Weights of a small mixture-of-experts language model, trained from scratch on English Wikipedia: 96 SwiGLU neurons an expert.
Below are experts of layer 6 (counted from 0) of a mixture-of-experts language model. Rows are named router (the router's row for the expert), gate (a neuron's input weights, with its number), up (a neuron's input weights, with its number), down (a neuron's output weights, with its number) and show model dimensions 96-191. Each number is 50 + 15 x the weight over its row's rms, rounded and kept within 0 to 99.
After each expert's rows: "gets" lists some tokens that make up at least twice as much of what it gets as of all text; "comes before" lists some tokens at least twice as common just after its tokens as in all text. This comes from a sample of Wikipedia text that the model never trained on. Tokens count by the router's weight.

# expert 54
router:40 52 57 50 59 52 67 49 62 38 47 43 66 49 54 49 74 51 33 57 29 37 27 63 55 47 60 57 33 56 26 20 36 32 65 83 43 32 61 42 28 68 66 49 44 47 42 48 66 71 36 62 47 75 56 40 37 34 50 61 43 45 33 24 47 45 64 71 48 70 54 32 43 26 47 22 54 94 53 33 39 36 16 30 62 38 40 64 61 18 39 40 45 56 37 33
gate3:81 70 49 37 64 54 44 55 58 49 39 71 73 55 67 41 66 35 62 71 42 58 55 60 67 32 77 43 53 64 45 48 61 17 76 37 66 37 80 52 66 59 24 39 62 51 58 54 50 43 63 63 68 02 67 57 66 47 40 41 34 39 53 53 53 46 50 52 64 39 77 40 57 69 45 60 42 68 81 62 39 62 25 43 62 52 39 42 26 39 31 57 52 55 31 69
up3:62 63 68 32 74 65 63 59 60 69 74 38 89 45 39 21 70 59 32 61 46 60 68 48 38 24 36 19 69 64 38 64 63 29 44 59 42 34 23 53 51 52 76 65 55 50 52 34 47 49 66 72 42 41 47 70 68 63 36 48 71 47 65 40 59 45 48 50 49 32 38 56 73 51 55 64 41 38 47 48 60 55 35 53 57 42 64 48 62 59 26 54 11 50 65 28
down3:30 80 56 47 31 23 68 54 53 41 74 28 68 60 91 43 34 59 31 80 53 46 70 58 49 57 69 70 25 74 57 43 45 43 55 55 48 62 49 46 61 37 65 42 27 43 36 74 34 81 41 35 55 45 25 63 53 31 70 66 47 46 50 27 49 59 51 45 52 65 71 65 50 35 38 42 21 74 39 48 50 39 61 26 36 54 33 66 50 63 50 39 47 47 29 62
gets: " the", ",", " The", " and", "The", " &"
comes before: " ", " first", " United", " S", " U", " C"

# expert 57
router:41 30 39 71 33 37 49 46 70 48 68 76 35 54 24 75 35 51 79 53 27 40 15 50 60 77 53 59 54 52 39 54 64 53 44 51 55 61 63 79 46 24 50 46 53 48 60 48 44 40 68 42 62 75 42 47 67 67 63 68 56 40 62 62 32 63 75 25 65 53 39 42 72 38 34 56 50 34 59 37 44 74 73 53 71 65 59 49 55 37 60 71 54 50 52 52
gate0:49 78 49 39 45 49 68 60 70 41 45 51 31 28 38 13 56 64 54 80 49 55 46 61 44 56 14 28 69 43 49 24 55 48 42 35 49 43 43 55 54 53 63 52 52 78 76 46 43 43 22 53 74 42 55 75 71 42 54 59 07 46 47 60 72 57 62 42 45 40 34 45 58 49 50 47 59 54 55 69 52 53 62 47 45 62 60 24 36 28 51 74 59 46 21 45
up0:59 58 33 43 47 19 56 47 55 31 40 41 50 26 37 68 55 69 49 63 61 11 61 61 64 77 26 65 89 34 66 38 59 34 79 58 47 54 50 27 64 22 57 59 42 63 38 60 44 31 63 72 49 52 66 70 50 63 39 41 68 59 83 48 44 46 32 31 68 43 33 54 48 55 82 69 32 35 56 61 48 60 65 41 64 58 62 40 48 47 55 28 81 76 51 52
down0:59 43 69 74 77 61 61 35 68 47 52 59 58 53 52 21 61 49 15 64 55 47 42 26 67 52 61 37 63 59 80 71 54 51 40 63 57 63 41 59 49 67 32 55 58 70 52 49 72 62 66 39 74 36 68 58 70 43 63 53 60 25 40 52 05 53 61 41 67 50 52 68 56 72 49 64 51 53 49 41 47 55 37 53 51 44 35 30 00 26 49 92 45 49 42 49
gets: "um", "iv", " No", "round", "br", " number"
comes before: "ing", "s", "ed", " of", ":", "er"

# expert 31
router:43 46 52 32 38 43 47 29 50 47 87 39 33 54 44 70 52 63 16 59 46 63 60 21 40 48 58 57 59 34 49 54 54 62 75 39 65 68 32 47 36 57 37 37 45 41 72 52 30 39 65 32 44 46 67 47 72 75 52 39 36 76 57 55 55 30 38 61 52 29 60 55 26 63 27 62 48 31 37 27 48 12 45 26 29 39 52 82 44 40 53 58 63 34 51 32
gate0:32 70 57 44 50 53 68 50 61 62 40 44 50 34 51 38 51 52 49 45 74 88 84 53 45 24 57 41 63 54 30 59 23 42 58 46 78 75 36 47 55 59 29 53 50 49 50 39 35 65 34 77 60 52 57 42 32 47 45 72 52 55 74 44 50 34 40 48 58 48 25 67 35 57 76 62 53 30 65 24 38 46 23 18 28 47 65 56 74 40 21 64 38 54 37 47
up0:48 32 48 42 60 24 65 68 56 32 60 43 62 60 35 63 61 61 50 57 57 50 70 34 38 53 66 54 32 43 55 80 54 60 70 46 58 22 42 74 64 77 58 77 50 42 56 18 30 71 56 47 52 52 60 38 46 35 47 46 53 65 59 65 57 77 81 40 27 32 38 53 40 46 54 69 41 42 60 36 60 48 35 38 40 80 56 64 48 20 59 51 28 34 39 73
down0:53 41 48 69 78 61 57 78 39 65 43 73 20 68 61 77 45 47 54 59 32 43 45 62 41 36 70 62 56 43 45 48 30 44 32 20 54 34 58 45 87 34 33 31 38 33 35 54 51 52 51 71 53 13 51 36 62 56 57 57 58 78 76 18 50 58 31 45 38 33 27 69 72 66 49 75 40 29 33 68 51 44 61 60 32 55 57 41 53 52 70 77 59 40 65 50
gets: "d", "f", "ten", "fin", "mon", "od"
comes before: "d", "ic", "ing", "ition", "ow", " also"

# expert 10
router:50 34 52 60 38 40 61 42 48 55 72 57 59 35 78 81 30 37 57 55 42 78 69 37 41 52 52 51 39 64 46 48 66 35 58 56 47 49 60 67 62 49 40 11 59 61 40 38 55 66 28 61 36 48 48 78 41 63 39 26 93 64 58 37 43 35 34 46 41 30 47 42 92 40 67 51 60 48 39 36 11 39 18 62 57 68 34 37 54 55 28 52 43 48 57 41
gate0:51 45 26 37 51 35 58 44 49 54 60 38 37 44 46 37 27 41 49 53 53 54 54 77 27 48 33 15 45 35 41 38 44 25 50 45 29 65 30 62 48 77 84 42 38 58 68 49 41 51 27 46 43 60 57 37 30 56 27 49 50 50 58 26 52 40 34 57 61 37 62 58 65 55 58 43 75 77 72 40 33 40 60 76 44 55 54 48 66 58 34 65 49 87 76 37
up0:67 43 49 47 41 46 37 42 59 44 39 48 33 35 67 84 56 53 73 28 79 96 86 58 46 35 57 45 57 67 28 54 62 44 50 54 66 51 42 52 37 35 31 66 58 51 57 45 43 60 30 71 69 32 68 50 55 69 68 32 52 43 62 51 43 31 53 39 34 71 59 33 38 85 48 73 49 42 27 60 51 75 35 63 39 19 36 52 55 67 33 74 37 36 55 57
down0:60 67 64 44 00 60 37 83 56 40 76 44 48 70 36 49 40 62 94 65 47 37 03 44 41 48 57 62 57 29 37 64 50 68 44 50 44 75 51 42 57 34 82 54 47 48 49 29 56 76 54 55 49 54 35 67 36 41 65 26 51 29 71 52 48 55 45 44 19 28 22 52 61 25 35 35 92 49 60 51 39 42 52 43 45 39 58 33 56 44 50 32 25 51 41 40
gets: "s", "ers", " film", " team", "er", " member"
comes before: " of", "s", ",", ".", " in", " and"

# expert 15
router:51 47 62 61 53 79 48 56 72 55 67 59 69 57 29 45 42 66 25 64 55 48 55 53 78 23 64 58 43 46 34 37 50 41 73 42 52 58 55 67 49 24 66 62 66 49 36 26 55 49 57 52 48 18 39 26 10 37 40 46 65 74 73 78 51 30 77 52 41 64 29 60 62 55 48 60 47 57 49 39 22 53 67 35 61 65 29 50 59 83 56 56 16 54 43 41
gate0:34 49 60 41 55 70 45 20 48 32 51 59 69 41 37 49 37 24 30 72 74 53 58 52 61 40 40 48 58 47 53 28 77 56 18 19 53 49 62 51 64 29 58 85 49 73 49 49 47 70 49 45 49 54 36 59 80 59 63 39 38 42 45 61 53 51 53 70 68 36 47 32 59 53 53 30 63 64 59 62 50 49 69 42 38 39 68 65 37 32 43 61 26 64 37 45
up0:54 46 55 53 92 50 52 55 50 51 51 57 71 00 52 55 52 30 34 90 46 63 41 34 51 19 38 46 53 36 43 54 47 27 57 50 66 53 65 42 39 45 81 56 47 64 52 68 31 70 42 63 35 55 50 53 81 61 33 73 59 89 44 47 49 50 56 40 24 55 68 49 38 52 50 45 53 51 46 55 48 51 42 52 56 43 65 52 52 66 71 78 40 43 47 48
down0:45 47 45 45 57 50 57 36 67 33 64 33 55 58 66 49 15 44 48 64 42 64 50 64 44 56 53 37 17 53 55 60 49 20 39 41 37 47 59 50 33 24 40 11 59 49 53 51 38 54 82 60 49 57 64 54 28 55 49 56 39 42 38 52 52 43 36 57 43 35 50 69 24 44 28 54 50 49 54 57 51 51 45 65 63 61 52 65 71 55 41 40 45 20 93 56
gets: " and", " |", "pe", ",", " per", " Pe"
comes before: " ", "ct", " and", " p", "form", "ak"

# expert 39
router:42 55 87 36 50 32 51 45 37 58 28 29 40 58 67 56 63 58 25 64 44 46 24 69 73 49 46 45 56 43 53 26 50 65 71 75 60 30 60 62 44 52 25 74 57 52 44 54 47 82 39 40 47 66 48 84 59 44 34 65 55 49 61 55 69 44 18 45 50 37 45 61 52 64 34 29 52 51 36 61 00 58 24 54 66 05 13 27 66 50 35 49 27 71 65 62
gate0:50 32 66 43 47 42 55 41 34 41 33 30 73 36 43 30 48 34 43 59 53 37 49 66 60 58 57 35 85 51 38 33 32 57 48 12 29 49 58 49 43 45 55 49 91 51 52 33 63 48 16 53 39 72 57 54 16 45 42 63 41 60 35 62 58 46 60 34 55 36 46 54 27 71 62 28 41 68 62 32 43 50 59 41 35 48 39 24 59 36 48 47 44 56 56 62
up0:42 63 61 41 58 52 65 32 39 66 53 52 50 38 22 65 57 51 55 47 62 52 58 52 44 55 46 39 44 45 65 13 70 69 67 50 57 67 41 71 45 14 67 47 72 39 40 44 49 54 49 59 28 18 47 42 44 49 30 49 35 37 26 50 60 41 53 50 29 26 50 41 28 53 53 92 43 51 48 53 42 38 56 62 82 44 53 74 56 51 62 36 31 65 43 66
down0:31 51 34 62 39 41 19 44 64 48 55 47 41 28 16 35 47 33 55 12 74 54 53 64 63 74 63 46 60 42 55 45 50 48 63 43 49 54 46 40 41 58 39 36 77 45 49 36 61 65 44 62 48 25 33 64 69 28 47 72 30 46 60 56 52 25 39 75 48 36 31 64 08 45 62 80 34 35 42 41 68 65 74 44 78 39 51 52 57 77 46 47 45 55 47 74
gets: ",", " and", " was", " is", " that", "ly"
comes before: " the", " a", " ", " and", " he", " re"

# expert 48
router:42 62 54 64 58 35 52 64 40 50 53 30 30 56 53 42 44 48 64 40 40 44 63 39 56 36 73 58 45 86 51 67 51 34 60 66 66 47 71 40 33 50 60 49 43 30 62 52 55 40 28 53 41 72 36 57 79 38 51 55 35 36 46 47 29 78 41 60 44 41 33 46 56 43 45 34 69 93 22 61 24 52 53 38 51 32 29 28 57 25 41 50 56 57 58 30
gate0:41 07 53 40 66 30 55 31 42 47 49 14 52 40 75 49 88 61 37 42 51 42 49 52 56 76 40 52 48 33 49 55 50 46 64 26 62 59 64 61 29 78 38 76 35 54 37 72 61 43 38 45 56 29 32 56 67 54 43 53 32 38 47 31 62 48 31 31 49 48 20 42 44 02 54 60 73 44 71 29 48 20 42 53 42 72 34 36 57 29 88 44 46 31 52 46
up0:39 65 55 49 75 37 29 16 47 31 61 45 74 43 59 45 80 59 40 61 29 35 39 91 69 38 75 60 69 72 59 34 49 44 60 43 54 53 62 37 46 80 83 42 44 73 29 50 51 51 58 55 54 43 35 71 53 63 16 52 46 37 13 39 43 62 59 40 56 60 44 63 56 02 49 66 35 61 56 42 63 50 56 53 60 76 53 34 30 64 56 48 43 43 23 48
down0:46 67 50 39 54 65 85 47 69 71 41 03 40 61 45 29 50 62 51 25 44 40 34 62 46 39 32 71 27 52 37 26 61 55 45 44 63 50 47 41 23 61 19 60 54 29 27 54 59 40 53 45 58 52 39 48 55 50 51 22 39 43 43 46 51 42 55 57 32 71 33 53 53 26 43 25 27 58 38 63 58 64 74 39 67 34 46 43 47 31 29 66 36 48 75 36
gets: " |", "|", ";", ");"
comes before: " ", " 0", " 1", "\n", " 2", " 3"

# expert 25
router:48 30 52 30 45 48 39 34 80 32 52 51 61 47 45 37 45 37 49 59 55 49 72 41 58 58 47 28 39 54 35 57 33 63 22 39 53 61 79 58 47 42 73 34 79 42 67 60 66 48 37 34 36 57 48 82 54 43 55 74 71 85 40 42 61 58 53 41 46 34 50 59 70 50 47 56 62 45 41 50 30 66 86 43 36 65 49 54 30 64 36 21 54 47 65 53
gate0:47 62 62 92 39 41 21 53 34 58 27 58 70 52 43 65 61 74 63 60 61 54 52 67 48 44 49 32 63 44 44 50 50 63 73 67 63 27 64 53 23 40 63 82 38 49 65 68 56 30 55 51 46 45 29 55 58 65 69 57 49 66 67 52 54 57 65 57 76 57 59 53 71 44 37 40 25 62 75 53 40 40 45 47 26 71 68 87 72 69 66 36 69 24 56 58
up0:66 62 63 39 64 31 28 52 42 61 48 53 69 39 50 40 70 21 44 40 59 48 36 36 73 45 50 60 55 63 56 15 79 77 35 54 57 43 52 63 68 69 67 60 71 29 58 54 59 57 78 52 55 64 37 38 30 30 71 60 58 87 75 52 39 58 56 36 58 33 59 26 38 59 23 39 46 30 66 52 38 49 34 70 61 51 21 51 50 55 34 33 41 49 70 42
down0:66 62 28 60 43 37 58 51 64 46 47 59 69 73 65 67 74 50 39 85 69 66 71 39 80 47 21 51 43 35 64 53 32 37 36 62 40 37 65 45 35 55 86 60 78 37 60 61 29 54 55 17 36 30 45 30 65 60 19 37 64 75 42 55 70 52 56 39 39 64 42 37 51 37 71 76 27 48 60 47 53 53 68 55 49 79 26 73 52 76 32 51 47 44 53 52
gets: "ation", "ment", "ion", "tion", "ction", "ity"
comes before: " of", "s", ",", ".", ":", " and"